config = dict(
    experts_per_token=2,
    d_expert=96,
    normalize_top_k=True,
    beta1=0.9,
)
Below are experts of layer 5 (counted from 0) of a mixture-of-experts language model. Rows are named router (the router's row for the expert), gate (a neuron's input weights, with its number), up (a neuron's input weights, with its number), down (a neuron's output weights, with its number) and show model dimensions 0-159. Each number is 128 + 32 x the weight over its row's rms, rounded and kept within 0 to 255. Numbers have three digits each.
After each expert's rows: a language model's description of what the expert responds to. This comes from a sample of Wikipedia text that the model never trained on.

# expert 11
router:109132129097181070091149103138098054081113121084106105095104081135094140115157117086099067173142110160107071147146069165137170148116171107166150074067105110173114076062110140103142116195124128164173122161105104135135160118164127155174168092103198147089146088061094134148160164093141174153125077142152143168120158197169136123101158127085082171118123145146107148157137097148138102109137138153160186152102117151112184156190109110113159142112117140116167115086108082123139148163124159
gate2:060144134067101125140125188135096069158136167128100133112118108131121105100093201143119134167148144069142109134174082084121083180170148140105108125127132115111118131099140100133125056133100146116120145180163139139114165126098108156164124204138126100149127101130150203109123082144170150126111121150155114152154099107119086147098126147088096189098177174153165102128209133162133189193126173107100129143090125141077101107185170081108109086134108125076109115109073113161106174178079069
up2:168140095169141160147134120134097147086101162079085112064126105143111079117111116040105148134145155099164131122097087121171145081169155140092174168129125105122146093201202128139076166133120125107156134092122096083134121127103172155118113160149144179157183096132124108180087143167105133131139143188178034199196152086120077157113117159176130129126133102179126142099104143144070086126143078132141090107127121132116111129154132149091101120207150120063088133152114143157146121117117172
down2:118183146091115097085096168125120181133135130141133133086119110072103154115130152144118108146127120103164180094117105137102180115139168114192111229169082136132113072143178139156149095204100146095106113129112132149098097140104137107131165095107108105117055124121143137117126151195068113118188113076181112125044122127126065123130129158173156114121107130110158149179097106107090077159131096084105155118128172214133165147136138143158122158061160139179168134119121185132072123122112093
What it handles: Articles, adjectives and nationality words opening a person's role description in biographies, such as the third mayor, former professional, Norwegian.

# expert 26
router:153131142172136100121142224191088149166164138160200144133121162099128137102143128100080152155121145086117082152096151120129112140097110099176109104093144153087167121128091139109173078088146169107106108083081078117148188131140100080156133135168141083116076138089118093134186145125125199099120073084087161080127112141089132106123081183144102104122199120147092104142107102118082165091144126091119150125170121109139142168106180166094149159130187117131158086070141113177107162124061138
gate5:180103100144111080105144128155105102204151085129117109111129067081113142048101130172146089141088151176149126101119161156137153107186107119139092130089140131124129127083156147176087131113117139160150101173094149203170154178133062117146147222133112065128085158153140162148133097063147125146116078145142133135108102101124158177128122092141117072137131153118152092174179157097148150135121134101115146089132175152136106138105136119104135157163184082078101130124148105138142014133108073
up5:124131150096153129129087101111205130167189073131189084121163169144128108155152078168134184182119168169135167157135120164084191103142101087172147071067157165120126124142158151129157140143157091157133153124079076157081076152101129116157125105145128116145047117101114123174152132150123147146144127111115155140080096139079125096119125109121132117101176117124108142207117146088086184100156134087096121116100161159130132110108089067171140113117129188169176179123088178138080079093105160
down5:086117106117108101145198185129135110176112129030125094080133067113093088129082154184149165112105154154148109143125118105156157108162099154135126079152122179155129109110140116121047082184166169113127146141170116182145141127174108147103120150128145128162129166197135126136095108125109200119154144145175153095073178093114098145100156067132116121067092161096162216059162134091131101144094114114135153125155182108108137165098109127093138150106102087152148147168112113079116102097124156
What it handles: Field names and their colons in infoboxes and taxonomy lists, such as Species, Suborder, Born, Coordinates, Starring, plus coordinate symbols.

# expert 6
router:119146120215156110133183169093144129114133153157107117109076167153108103120164133095146129208195121140080093085143116094113123139121085153107187169183111131119094137140099150141201146107139102151175139134088105082103098129142067188083105143099049132101106122103093080133118133165104182148113139178188083112162084169164142127072143118082154101148135095119085147114196081109130148157107100139117133113162112108084131122112056130126156131097101172135141163167158177079090149128126106
gate2:080038155091137162175124087118130083137094181156164139115164166158178152103146118097180152120148145152132158125156164149125145122134079117154143108125077079109116136116152096110114124141125105078127135088165081093061156108096094177136108165116149117082135144169141107152120129068128080178155140115101098117130137122134183202155128182144159101109081128106076114099173062139167149158126082162104108125154121059156113097131106182084108112113118154178162107143086160158200204166111123
up2:170158162137112158062090069143123083135138058108120110126124162128105123116064100107125155140127114143145086142119122154126170156146165178034115076163094135100132129177155154144133129110128093175177134169094116128104132123123177100091094108137175071207130124109108144086166182124131188128109145148098133161085129158101099159190054139145092101104103126114116155126097194173165118130107164140116111177143125127162157107182133040152080150130158079147115117155169131090115086085134164
down2:159147153162177136173156089154138200098128140113154117090138160133058119127112127163167151130142169112087171123098169133114069139073078113136156140113098173172132077061165146129152122154117114115119143080112161140116142137151158104081139106181143133133147124170127138150118085084112058110068125127180155092197131149170136085150085103159138083090112149132164103139139095112119129192087087137106153063135128134130119136108036123113178139171136161043108101160121101143183149181127081
What it handles: Space before a year after in or a month, opening parentheses before dates, and section heading markers like == and ===.

# expert 0
router:135086085131111104123151117112125149172109226095084191134105098199157169152112122170162130099090124142099142104116124124124109156141173132067144164073161106091104118083166159169152081122088178103109071123125178113193116110146161116101138112151151171108147131187108102078119101126118124145129148089138162088116182081114078143107062133148184192125046078089108127062163158133111126127129137085169122091159155172153145107182130094126133153135115092166168111137183157126122123137144144
gate3:121078121095195093111106127171177183134138148092199139097153179101115132122176121169155113158194093122078145087092102076126122071164123102074150150153144085097085117074152147134124104106135119136138143064125100124184077162117135115077132148173164122151047079121134122143116166102127107097076145091116114114132134200098174136134100117125140163090152116167144142094154154177128141096141163197115144078172084161167156117168088112162116105074134132109135164089136122070076140140097150
up3:146105154141143121165105175067067153110136132157102098126143215155151147164164151140119128102163146086123108111075121103159078167112072087130128184135148155152162095130111148087092136140112092121079172177146155106113197153083099099166198144065139075123161104149143078144130119141111104185114114080072161171100113126094072077155152146119143158125182149141152173174131108157045066153130104160123147128159111081079123165154125113169134153152129112070111129144149123150145172112106099
down3:127130138145093098154126072100095103199108163147162130149147116162143126102118093138158113132077154087167163100122139110130106200106084132121179101110065169156160082110133120120173090190179181130160141095107131161108147106181105153138066135141138111102128119198133092152048107103141093147133150152149113068106102149151088141066103157109092127146098181102070169057146126073163174101132125123130072130132138137169131123188136156087163070149132130176174118142158141130151083139068151
What it handles: Prepositions and verb endings that follow a verb and link it to its object, such as assembled by, sequel to, worked with, against.

# expert 19
router:120156141100140160122104094123101188113114193142119126168173135174122142163147133091045132147108123151062148159150147152120144124108088127190196109114076169179105047071095090118167130083166104064112142124170082123139162148103115128201120158123145115094091138124134060133134120098093105142134157141105163155188112116179140141124143160113142140204057115116175080190087141110153088130152155131127126118158110094107136114110132067096116173140080154132146075123153134129061099126126116
gate3:108090157096161180090119114097098185096163111169143113156139066123121161106175169134104157180121136167132153136095164142170140135080143132136108189082086110117103102036151161146039079150116132173168142187138098150110157211087108125160120141151157133143086125099138073145141104105099123155078115140125091136148122091160103181138125145120169137153151132093150136128149112126135157165161119105090082150117190079142109152221138117161185141102152118168115138108086120043162117125128138
up3:097205019150115139090144114087167154118077092112168164135141143132174110072128155178072108088125125181067188147165116116145116117142136193138178121152104158170134181151135091153107108147135110112036072130104115113146116170094109152127152101092143117111103174151173135132117176135131143164137135138112147150112126138084087163136095143100185104115156121074149127094083169103137146103115165078158123135141166159091182137101103135124122053168121108124085081116135143184093095104096100
down3:158090157136097105180151108142137068199122101194146104172173076158131147117114084115162184208148128157118200072152157147136131099136140161115114131096138120116141102154085179152066092087078109173134161144121121135111074152113163125121124132128131101145117139051174102138074128147084089121137084054126076126097140090128101114087171120125118170096122166152103129095192092092127121098109138134165101171091176097103095105165149127187161142110170118154118188108106115127110096147170165
What it handles: Final pieces of personal names and place names, such as Melissa, Pittsford, Bradford, Luton; also whole John, James, York, London.

# expert 29
router:153138134144062137106100175154106057142084080153069102179091150152167106181165103104144149110128093099122090166139142086132122135148135140029082117129134102102141118176109129149115178141134129210088104127095128129146105126123198137098113145103115135135148132109160127131146151208105184146183142154104135121135106079137103131114135110139068123097147171139150137052082121134179159115116141109136171093172091082176155160134072165131159107141139093171162072094185151167072089131163133
gate3:092127154130110161105117177134138133151120099159125111123119187163161102154104212146117127049150143169133119067102130103046068131111143129109108089112104059133134123088100165150126072107111111130184139094143131150046040083133137161155128133074129105113141112155169154162111088147146186143122160129130092192129096074139138175094150104153172103117154116188072153100172118150089174148150156116175098095109188123135121148113126179082128125084146103202098135123120152127108139149120122
up3:188112113081146136169082163130133138095132103074137137153138128139154142154173046111129119152135116103116159056117106103101142183103105150096137147096158185130133118136130130102181146131079202133165147140113096131124122170173160137154044160103115127117142123132175130051104124160159080178167141114127116200128108119164127125057131128149157163130120125114096175089113160175112119079085053098117103191099105096137092166160120167132120103118051114127115103121137115033077124157128138
down3:116143143143138069141097098122126175134112126170094067166122177041133172166063135117126133133122076117129147089130115188158066120056110130171138110128149139045135122078115144123099075197092164125055161143130083121136160124151108150114100132144154104110130128157193157147153113149122129131164129086108132121114122121142151156167158149129123098132112118067153151018146132181171153066120099143066162139126065177139126133143140159156102074133097158155114135128148157186138141149171107
What it handles: Hyphens, slashes and spaces joining compound words, plus LaTeX symbols, such as non-life-threatening, under-20, Hispanics/Latinos, backslash, braces.

# expert 12
router:114127093120090100168127102118136140126141150139137177169090185067076188074132149183062171124122091162153076074108178132125109109140125171096162211137173098091148149142147127123156142104109155134092099119129142106123074112129172174161151091159145131152181127126078097084135147155125152127161181085119149102170134131116092109144109097082160139173066117061147129138108125064090106119121039154107130176127090118132094154127148128125127168118084110165126105110195179163132137075186133
gate3:149166159125154177162121161116134134147107119188158155131146120096136182133059102074135108104138121116159170087154156144117083091107042094136088161135097185067100150128142137108103141130133143165073115114136112175205111188143105132175129109130084086121146101106121119129138076095141103091103156094123057133095141087116119160153196107182128093188108134107078090085144138103102065166130117141115156102149118098117122180097170165161139099118175154160166104076192125128202141152144122
up3:097095115078139068144171115143135116155139217075137106143124095184134130124095153098169144151124063110133139112099096098120103207076120160136124130141121105154137178190116147151127131117168148107148145122119093157134119095028139127118194174170166195124115110108160105170098154184035155173130103109110144109128141140111145114116076169113147083142173054095134155117152101081120131134147183137112110135149152134109131098105167153091097181175152100111179156157100141136141083099175111
down3:104108081104111144128149169166094161136164092127144122123150144137121118151118129140121129113152149167154126165133130129132190100083080143138121167065149140099132101132173110119095154101100085100135109112141145089113173148169158088100181075127128163111086109071127161127129112139073120157111152051124128146151231180170085127138082138125154114122149141102171188029097119148115171139137147147178097141066079130129118107108169164129088171133118115124047149157098104230143180121087109
What it handles: Month names, day digits inside dates, and time words in news-style narration, such as On, during, until, December, 28 March.

# expert 27
router:150155139074071104093162108169176114134118146174104177110087097094102161119080114119105119070120106161145075124140166115153107184131210185114136156175114151137126137212186114115155085106125148163079119118072088136103154140108148153102094086189172155107154126116081080146144092130082125117090191115154145143120095091166177147118144115102102168167151131119111126113095093151094158125081163108162152117123102145054160151155183130111139171119120100150147170081055131163107143176110109
gate3:145122081122125050137138100096108174127129096156171116095151152147105077126147166109138189104100166108118154121119147097092137155122107124063099180136166161142141130186098099153100113117093129117170193105104116202073146116087150126100109182124197107154140134130170109092077143124104134153081072193144095089157108151092118255173144114154147122126109143088106135173183124131134105104060110160107085103142074106081176149119132142145122129129143108175146145125116162159119106124132086
up3:095092186155134160083123115124093125109170099162147117067123079163144106077069149136147101082152123030117140120123130150133147135145147135117073141091140139149132121195110114124170087178141117135149110104157103168121175151112171122113193164159123129121109123105139129144119124135077132145084132117115148178137146208069082157172115118116070144106135105086106090106160173115129049095068158146094176168154169127127114178170177105133143130123147136132138168103204081083058077118158128
down3:125149130115179136150101139114160134111049135091126131126156138145118147139128131119137187100113073131157102196126153065091104119117079078134146156080174132088164073202104162150088080187175098156132141110102092124131149144213118178137121110111096118136060149181107174123117098084185134138107075097095180120072117148114144134082117100117089113134159140136157134159131078134094137138159080191143134120171152145140052113117159150086161189131151162157125099120192133104091095118141094
What it handles: Past participles and -ed endings like based, named, located, distributed, and final digits of numbers and years in dates or ranges.

# expert 21
router:158159134090199113150180129154085093136161139144086128121149120092061112116131167103174152198147107121196124127139187135156119156106137115147121097121123098097094106109088143100177143084158070141121105126072098076071156122185156159108168139099131094103158092139173105099108151096107159094159113141122179120106066106118187091097093120145110115172132152085145111119095163119173075074163202159160195117080117121144144075123139190154135138180108072106093107153140171118136121096137115
gate1:095142140116110165121220150128141120113143111119173140135165112162138161101142142144124140150156131091133155172142140095169127097143185098118137095042151186130144091039072083156121106149136100105115156114118069108136098097182081153139173140135140178130148155059143123127155149119107133114131129127150144125089086129179104157067134056128135075134169132144181086187113133100182077091133131096064108113095142135115076152122133139136100161096091103085130054184110104175142163091180119
up1:178100168097092141078104077083133164103139114129200145136138171110104083140093173129130174166171144086164124061113174125092142105165144114080100151155156118125153133132078194132120190083173116118197133129142091116095112080149130140118089170148161101186164087079149111192160157094123167136132152175147148110103055127144126148092115134092113186064110105101068102100187136118122117156166149124116150169103112139131132148149075146156136074177135114114199114143124150151076118112142143
down1:217139124145106117129081137095173106130081057138126125144146075107131191165106101146140126104115170151159087130095121115139135131110090129121175164190142106096180140164087135126156097150184095090184072139052073111184113152141129102105147113184105096118098146147131083104133110103103147078063128162088136193134115057199140114133094099106112100143155171105125158118117147101099085145081138139131143137102112139067159124144158156155158147124165102211151141113170167106120165179124143
What it handles: Raw bytes of Thai, Japanese and Chinese characters, and syllables in transliterated Asian or Spanish names, such as Hyak-uj-ū, Muthuk-um-ar.

# expert 30
router:101116103176067159121087128159116139154074096159060094099079152118167169150085127098108092087110110147167168137121129102140103143148126107109148114091162154137116115172122114135105085172079174137091129124191140184097122059142158158162189055124082143155171138152147171126186132128098181115129202063185170112118161186112154170114094168100126121140132121085163155132156105157105078075125144060133137129084108182136157134126112145106096120137131108158133105139097138181136163136082182
gate2:080112116151140181142169168115195144140118108089132130168110087134083162119160189111167167131090124137147163112105057141067173116139073084076109109114153087163073086107089120103154121169158117119147172119121101150161183088127124182111143151107074168197136131158150112170121102100069155109133103118144090159073154091088151138095044149073166117132157137128158127135082104143115105107176185128123090114060121107129149101120116134179138091116131065137127129164161109174173142109118167
up2:140154141092098141115114151099149163110136093093131069089084104186103091157109139101122130176130179116110111110178073102166197096124122116163110108090138117117134150131131109104081117154126106109155085182181115119132076133127137139151141092124185147093059120112148172180175158164193123125143158071088144144096108114115154109102167185178137113109125095108223125094160142204110154144172079066143093121127157116109117131130120135131085145117154137133076157099069109160071051179150137
down2:147169078165137140093139108089149183159093177118190127093145149108134166140091092161104102081069140119124144152139146088091075143120111122135163122196114149109101150112143126133129101104152202100149122153124098096127171095148069116170126102116189077051146123104132164148101133125174118255091098145075090059157138081152120172171153178174138137121134087176072147143117160166133128101127087075128125142177161116107105130107140099117156107092130119084133121137102124131090142165150121
What it handles: Auxiliary and copular verbs and clause-opening pronouns or conjunctions, such as was, is, has been, not, he, who, if.

# expert 18
router:161217113102123106115123091165097084104106158172105082143193112135107165167110103118120099137083129139060173161139105157103133067063068116189163077109133101160083120144075110105154139118165098071144073153099122133151125166115186140177139116114085068125145080164138103130084126092127070195092113144107123071132131147136171127111137176138140162148118114095116078150097132123105109081157125110140126106150190145193135180130129147139100178147104156155142102156170161178155098117119089
gate3:161144146187061102114106101120136093073082116157102135145124123167132111108092132049086160131188112143155134082136163198137141114112158138098146123172116112146040144105162104116134089095124165086185109146166127113137132098127069097099084110134131149106090145124098160160133133149085105142104167092115154113176138164122129134141175132061107157137087170113176115106130076095154117124129159043127136189142093082179086189106118102120168114188101126170105087146077112133196089133150153
up3:092189206138090106125190079103144153086140142163091132057171098040073104148122148075131199184114140118129175111119156191116160135109090125134098090128115128155138100071106093117110158143111121177164117085170109102117126185124110126161149151100129096143084108088092112110125155181144131102169110136086120161125135110139124178169140171126182077127104131155159111121133111162190141122087132126083099180146128129122089176081125129126158089147172174113120052211128126140131125125115125
down3:183076125157122152112077096110082115139144178106068098171101071199118126118173152139124203144108093174085125095103130128107143145108176139158129124167144170154146138101198120122093128138085118133140081082099147091123069115115140078124139126128075117103131130053147116131176132112088150132152122131060163081232191155138129099131184167105105144212197173135135132139132092123157107094166135111107132125127125125118115152130190142127105130148133116115127066116185108103089123115096148
What it handles: Inner syllables and accented vowels in foreign personal and place names, often Slavic, Korean or Turkish, such as Jędr-ze-jczak, Z-ve-zda, ä, ö.

# expert 28
router:145181176107151134179168109151077113126093149187111139162108128151135140162104147057139168136176128142092159185121160208154094083073123136189138064143120134132144067143068072115141147108148126118120084130067123098111155140146104115159088087148137163077129109126167103069129100118092116149138099123112144110155085129166185103158168100138124094143091120093151086186099057090114081130165158144124176088112136149163121149108163081133140182120134200155143106160125081146110146135126065
gate3:097128119168112164178168140073080175178101124092156140178118135150121129114076136109131104145142139172089077131097117153161108184069148148181175138152072140068167164097067109132063142163111121103183125141132169138111108107124141075131078089224125117118187102158119179094107144084140108085103101154146110134129068094164140122058151114087125129064111098108196123113107108122128132143119103141125139105082170111149128131177174174127137110180167162118112121170130140165104115177167118
up3:136086175124129114163120162158135136157113067091105093143154137144112165093108187142172145139098164163127137055101159134123088157158133112134111131129118117095139063147108078178096096144116145161135081146195144172155110174167156113137139151131078112179140145097207128157117171150135147162117156113100111124152135210141131066071147141132078136146101146131188073121193085064157130127120200106091144150096143090109079092079147109096108136106122079135055113107117138091117113080102176
down3:160100148122078079162143165124115144077136105091114136066126101110102136113120179179199108106164166053133188090153159088175135172157135129107110090154118093135126132081144135175149159087087110183144135127146155123147121136189130142070141142140144100138162097055144127139088110115128167150175202113087127060103166158095106145100178114157122110103131178167114153148110148124166135038153115128184117153128102153092098110129103111084171133165090101165070156102081105103144142090091153
What it handles: Inner consonant pieces of surnames and foreign names after a capital, such as Brug-n-on, Ell-erb-ee, H-ov-land, W-ertheimer.

# expert 10
router:167076189142122150119116177119222175184136123148145103095127181085173088100171100152098081169143125137121115103132137101137113175143053163086093149085116112071139122117158202089125137129165079130165151130118118075085164104110162155054183132174093158144094138087179079191150104114090139131089165049117130111098073144087103103133144166110106125127174148111145122134112134107128132118155080144139125116157116151140089090153122139130112104103150080116151183125128106114142170098068128
gate0:141153152178070123157099043164118168098113118144120092045138115200096133104082153077181143159143088105121107085091097105098127113148112115118116121127139110066108131150120131170203157158124174164137154141144145106119140136138107165134132167174143135144114110129150066140170211129169089100109151097095161143116125124141110089142087098138089140074143155139098131140130092166106131197096105090154064088048120147170141083100101096054131115167110146177153156098111111115140189156117126
up0:132164140134129111098153155162159095133178122118092116062138191090143104129120098123085071052100137133139168108097130107127077144106134098093173099079165154115152129145156156147146110125125105137046131164168120062181141122133131139142109123123137082119144132110210100118120120137144159095142132164122142052160126131195065141094150187120147230094143140180126144117138172201120178165197159106130189131113128104097128138084117164136111114122088094084083136119137076109118133125179120
down0:129092117089092119136057087099106175122103148160101174144117113131072130133206121187134086157122126122112147110110155113081119139134151101154157112188083125154091081096123134132121150140094124150153127130145147091116104176201130147112086180147168121086159158107193142063132073121113132132153058111152129099172150142112112158121116121105131160183117196089143148083172125155185099159086087106184116131191151148179116164108100121124133157096148114195116119168072112058131170098099080
What it handles: Newlines ending table rows, paragraphs and infobox lines, plus section heading marks == and ===, table separators, and coordinate primes.

# expert 4
router:155109048152173137127130183124106129116118090140095145160090123168120140152161122087152174138115097117137070127125122150122208108150157108091130076156125074133125131141158124122157141108107167055131087124116181110083153110110152147146113118170163117155122163130089183127119108131179140056206147081085144126073185148162078082134113175099065165148070126144188101091131136157167116092201129129169130121107150143084174123128152095149159109108165053149144092080143160140133130099098164
gate5:154139108124124153120095090153143136133140150136131123133075148119181135127110140124085159127102115214130140103126147088142115122190165168138152170204120152141124114148131070148076159087176139137112140181098171093126059149141091212100122151132125111114086100151125132078121036100170090162178114083101149109108180140148091159128134120108124121138133096158112147095169127133120154236095132155087142144081162200154089091157157167126138128112153076149181162144130116134108111072074164
up5:140056133125145122138131144132103106110113092138089126126115141129114135195068235136110129104097122129128132133114153145136133188118122177176090134077069113190122133107146113106139115186179067085119133120180157138127075106127158096139135144046118132102107139096168113136138166130088105120105166090133142131128085136055107173122157098114094119179129046195155128123106176169147111083139115170166135102118113044176089104151094128184158094189179141108149127148159146146156110139150139
down5:105080124113166070128158120134127134148083152096221075081108155163114083194154114094123108095131165110095129140112127146126114145173113090138151091174069188166133123184110145105162124113109111114135109174182126137098215161096120165104131116091154141160097100134096086108104147161150164115128144061157131131168140085152121140067113098128148068138131127118119163147151155128138158121137091186085165080130101061128158148145152092175080152071137168082189128125146164122123050152096136
What it handles: Whole common words after the or to in running prose, such as at, him, government, state, world, north, there.

# expert 5
router:097130133167165119090120071114108100109162162196111141132151134163154129154162139153122164083073097105083137143143151080182089156111196154095109153182192092114034107165130112129076128152154136134131165078084077122133108142145092130122099182070111124151169144122160110145148161174111148168118170149125132074174147126171116141126173075077177080135114133128099145072113122166069163083105135065136121137166106118160138173156137174088186117100127105103134135119154156167100147076138097
gate31:129137159198132137122143165123167167102145128120152175037157164146147122112152072156137076176149168162143052118141151114087178127100082112122081103124132112171068102072096097155147126192153139112145115086110166103090136154147108104109102102105112139104098115047149088150106183161085158098139122150117098156109137153147103129168088099108158082082090108159094154111136104179105158112146151188098085111137104073154129179124172120154184139110129097150097134154127126090097196178138073
up31:172152148117179157116115114150123101143123136164181146158116112124098136109175175127138099149170120171124124081118090122133111100124127096161171145196139141083126108135125159000139113127145104134081142142100111183156153091118123181165157170105173085175162143095062127131124130111144081147149120177073181125132189125110062122076131083173111096100113107131130039172116154160123114113140116131118155168152125134102080071090069173078170153110100127115104159103113157090174107149152155
down31:160080148135084090084057135080080153137116097208154134147126114108116165185138166155099136113137158087163155120138099121191118142115118094147134207098141086134104091120136160067108139082116143128094128136171117070094134150129188177146139108148230105122111153159126163186154109130100141131134102147130131112120178146130126081105076101170116193171141083157107152138078099119107108107138089109076136117102127107194170176165093116187093113110170122110156182116149127094141067119117108
What it handles: Single digits inside numbers in table cells of sports squads, election results and athletics scores, such as 11, 126, 0.12%.

# expert 7
router:204142163134132103082098177165143132054135122131076202134093109124082115130170181150186144100161099118147151194149163142159098089123164155103141124070129134172103124110055127108145184122130154097163136131112102133101154086157161116108107103132205143100137116135073154073162162108175149175126142104133123102132136149093083128113136152082138130134136168132160115139128080038084067132096112118178149097103123094164153100138174064130133174116090076130155118092141144182127144159142088
gate1:135121126125154120092101132105164145140140139084143124083139177099069077156177147154143113104162129104122144102105113157146075144078112117153170106134173058144147123072108170082089121110164113141102114074149153136092118157125172095081097110136182076168058145127108107095141126165131119171114104129066198129104112121122099114173129154106189152185120116148052142117165151136188097112098156173179094156182083207136109148143123130176099058102096143067146126128159157173165118127126108
up1:157146100165129148087077145077073114114132144135164161106129115139133166162109106108159135086183129158169113112111147107068151166127106158105121150151063121164138146098127144088130134061134119093191157160115159187150154145151087132080118198062157112108098151142074173157098159076135104143121116181073068116206131115133128150132149112066151176118089190122140148145128171157097193160153136117118144155147114146142166078150151078129120083113096089093178186109091126168094120094160155
down1:079123099098091053158071079132187164082121124134121151113106181109150127107128054134080134146075145161093162126108123065126184131108118096151069072131139119069141138148108158187153156111111137153150130160130138170127143178166151160065173165149111172105178138137152117122116168116112127108118137107124139152118120091179137091168118127056180092115129211157065097159139116160175124161093156153084148113154136070096166108099106193125144162116115114133165082169130122115153123122080157
What it handles: Inner or stem pieces of long abstract nouns and verbs completed by -ation, -ment, -ing, such as inst-all-ation, proc-ure-ment, develop, access.

# expert 16
router:100145165139098085097132100118098135146120148135156164202172186092089119097142131088139147131107102088093105181177182129185093160169100147173207130185126121157083129129141143158105151088205103089091143098179133112090159119184136133123132172125079113129118148136064065094153092158149106186095140134166106088145135165127145043065148176139175108120119142149070140141153080105131131123145194118148110079140090110120085112116107124073116126067117108120154078123120122148136134125140121
gate5:129154172142194170141123133121188086130201033119111172150136103118141084151102143127105123136085169117112121074183154145177055057136096117127147142087155117151076126115179124126145142122229125099176115122132143154084095153153112123172123129136070098101109119106153153111121147129165145097109128136168158100144071109089116058143161159087103152114130149096097154132146137090149128180115124101060132114159116059170121134131034066107154124148131147081116144138145099133128103151140107
up5:142157165108112118187176144025070112114166106162152118147185168159122124088140126110082125147060111152148205122109154135141125140137059147160123140102081152090121138150119102073111144158109165172153082109116123113149149175124159149156132105131122067163167158125135160145170106181103140115086166145146164113092139081173120112120185125129103158082064147144097089106137139200103120097100056117156161194111122111153115107141093118128114110148107172173059107158155096162130072103096111
down5:128097140138108143146144147126109153105120123131120118120090157147106093089163198095163133117127120078139173080190132126108085098115141127149116146124158143136109048139133175130143162102112157068092107088110158110079191180167158134149102118110162087149180145088117206129096054201098082179077111118092082088125115121115126135132165131072127171126184157125164087140117133089174165137128116094175143081122061148137104199193095104124130157100120118192152143122131165156064121136125135
What it handles: Table cell separators | and digits inside model or route codes, such as KC-130, F-14, I-35, NC 69.

# expert 23
router:156129141149116120083172088047117142084109150126180126151168118107087135201161135153160177118078123089111163141170144090141118093106121131072152134120156103109152114146136147077086166172134129089123162147099133110081117175155115151062120179079124073141119098135089199173093069123098110182143150197162117131148171176091144161134101096079087066129170163127164166099115114173098088150138161091060168105131102081183129130162108114153155132171100101143127162142137144177122138119136139
gate0:121109094149123169198091165148084133138191147119158043143110131153147114094094099081120017132131131186124189127112164103153139151103166110088130085155137096187123100126141154106079119137209197128105134129146135132156145139130111159064182114145101125152157119116127115128118135134143092155096155125135142079115149040131094100104118126191140128088164101182064069132142085110139131130121120139203114082139124086119145116077095143150160159164150163139141095116155127160130148158173088
up0:156091071065103148095111087099153129106093132156134174102136128060106133170178128184128165088140174076083105165111121115113118126152114142151163195161106139051140137138169120105138128150139078185165124103123106118104183171155130147138112105148130158127151131155175118067101160155185131161107143134080126109181077105155087105198100111167119145168148184077106153107142113096133152169130099103153095103051090150101135166198180111159080092126152125110151083156119131095146079130100113
down0:032094139055123122187096129113099134118105138144149099093117096070076092137081098134155081138145117082107144174119111087096105102154134139085144130140116134134138139150133131091133114146157082183141124150121139143173103161110128106193153110157102130107155150132158165165103192139178181127129157129113178142121061101117127134211081088142114176117142142104107120081170166113147172120172098141126032106148146125062102097189165132115169118151127179171098142144181094082129102111134180
What it handles: Periods ending sentences or acting as decimal points, plus digits and dashes in years and scores, such as 21., 11.43, 1989.

# expert 25
router:144150137137116154101112138168167074130114119123159153157150102080130161096153142151093133075125114121123085153078145119144090150123094098127130182138151143158107159141153176110143089060116083117121163066211098094106157137122139185072103075161115104168144148127139110149089147136124130176146142169129059135142162227133096102138136170093079181116170116120095130108131155116067188114149146125094161112133099066117174145093142194157168137098096094158121117092076176127058091147084106
gate3:162163120110134141139189110128068095113121114033127161130172117141077116106087137139110088080148156094167177130116190170138166108159148107181129107138094160147122110128064081191152134084217142084079070058172176115090106103147152170161126106097111137147140139145114058103119195179187120106123131181125133144140107108136187133104132125157116093124175120126112170120134069151120148134085156142136111128145087077133148125135085092122143134170118177166086102092116105106128160135088138
up3:164125097180137114140062134108166183115143118149112067062134156097155093092151127118081094097139092169140117097121146154121096132093048131099173122141121095108150190143163155183163150100138052142136142125117156148114111077093142161105116097137179134118111098093180150114188192118113163156202076124088091131140111144163121158099138175127142160118150173141135081133062061114158147120110070194154122149069154126117063133163133105117142116079146107102160169134113108118111136188144144
down3:139142174087139130142133070182121110064119156125136103109078107131184109118111093128148094120130101164116187073107075103111171120196148136132105120141099115116075151184140133114126201107143089169160138106172083132125057094112128123133145111177133172114152107121155107120082123086102122156148124135148068143159154119177141097178106116207101146117108117061111110122188132199112149072118160111165183141170082122149113122127142213101090118168050126129097143186125115165105152146100128
What it handles: Leading digit of years, scores and figures, especially 1, 2 and 9, such as 2007, 2025, 18–21, 28'.

# expert 24
router:091134094066099114182154156080117149104091126120062186153100093142151112162117131125137151113075127145113079164126179127162104134091102120103159125183153111076120120146186118143154129155063146066107121080131118134152124147105191158147176177105074115128116067168082095081135082169111167159077111089147127118111183102096185112149143167143163138069118082147138144139082166175076124167135118137117155133129143132076126137092074129079143141131072164118138113168134102152133175072191161
gate3:090131111081111111049166085126083071146122118163142135114104094098177074143103114147120113123110132141176189136101106107097147151173120184062128087136144089044135169187149128109106121137094076166132139108163106161124100128208216170148134088158148162136161137123159126135056126124135205119173087143117125067196103163114119178148070132143112115149146062115121132094142154114131151139136168129128134130112173146151147129103159195122119119159119101120139146148133146127140070098136190
up3:143125114138146124165134103069131117133153164095139150091086110141084149142160140094123125093115171173070122182070111075111104136187100160142128186170114168152146141131180070101113167171105094086127194118095072090148095132130090122113086179103164163089145220155181125106142095132123133093131101116154080136149136142184076156115168147094177146197124132135146188080087103126053119133118087146162111132122091124134124130101140120139117103087151122158183134108120115091210171118099118
down3:075085140104161120110127092188138116149047068152185138109105205105142153122124164205171092098135104109179199142111094143091095151174138163134087142141145183081182166094125138118170139118132077128129181142140154114073108148158182156090121092136097132160112072091107090155088130146050156151139110181189117093139113154140130157120163125123103153093157098139073106098139111108123112060179124140169101105107153133145145120078135126161119114101132134119142176134111093143142076174101104
What it handles: Commas, semicolons and list conjunctions after place names, titles and list items, such as Boulogne, France and gonads, pancreas, and.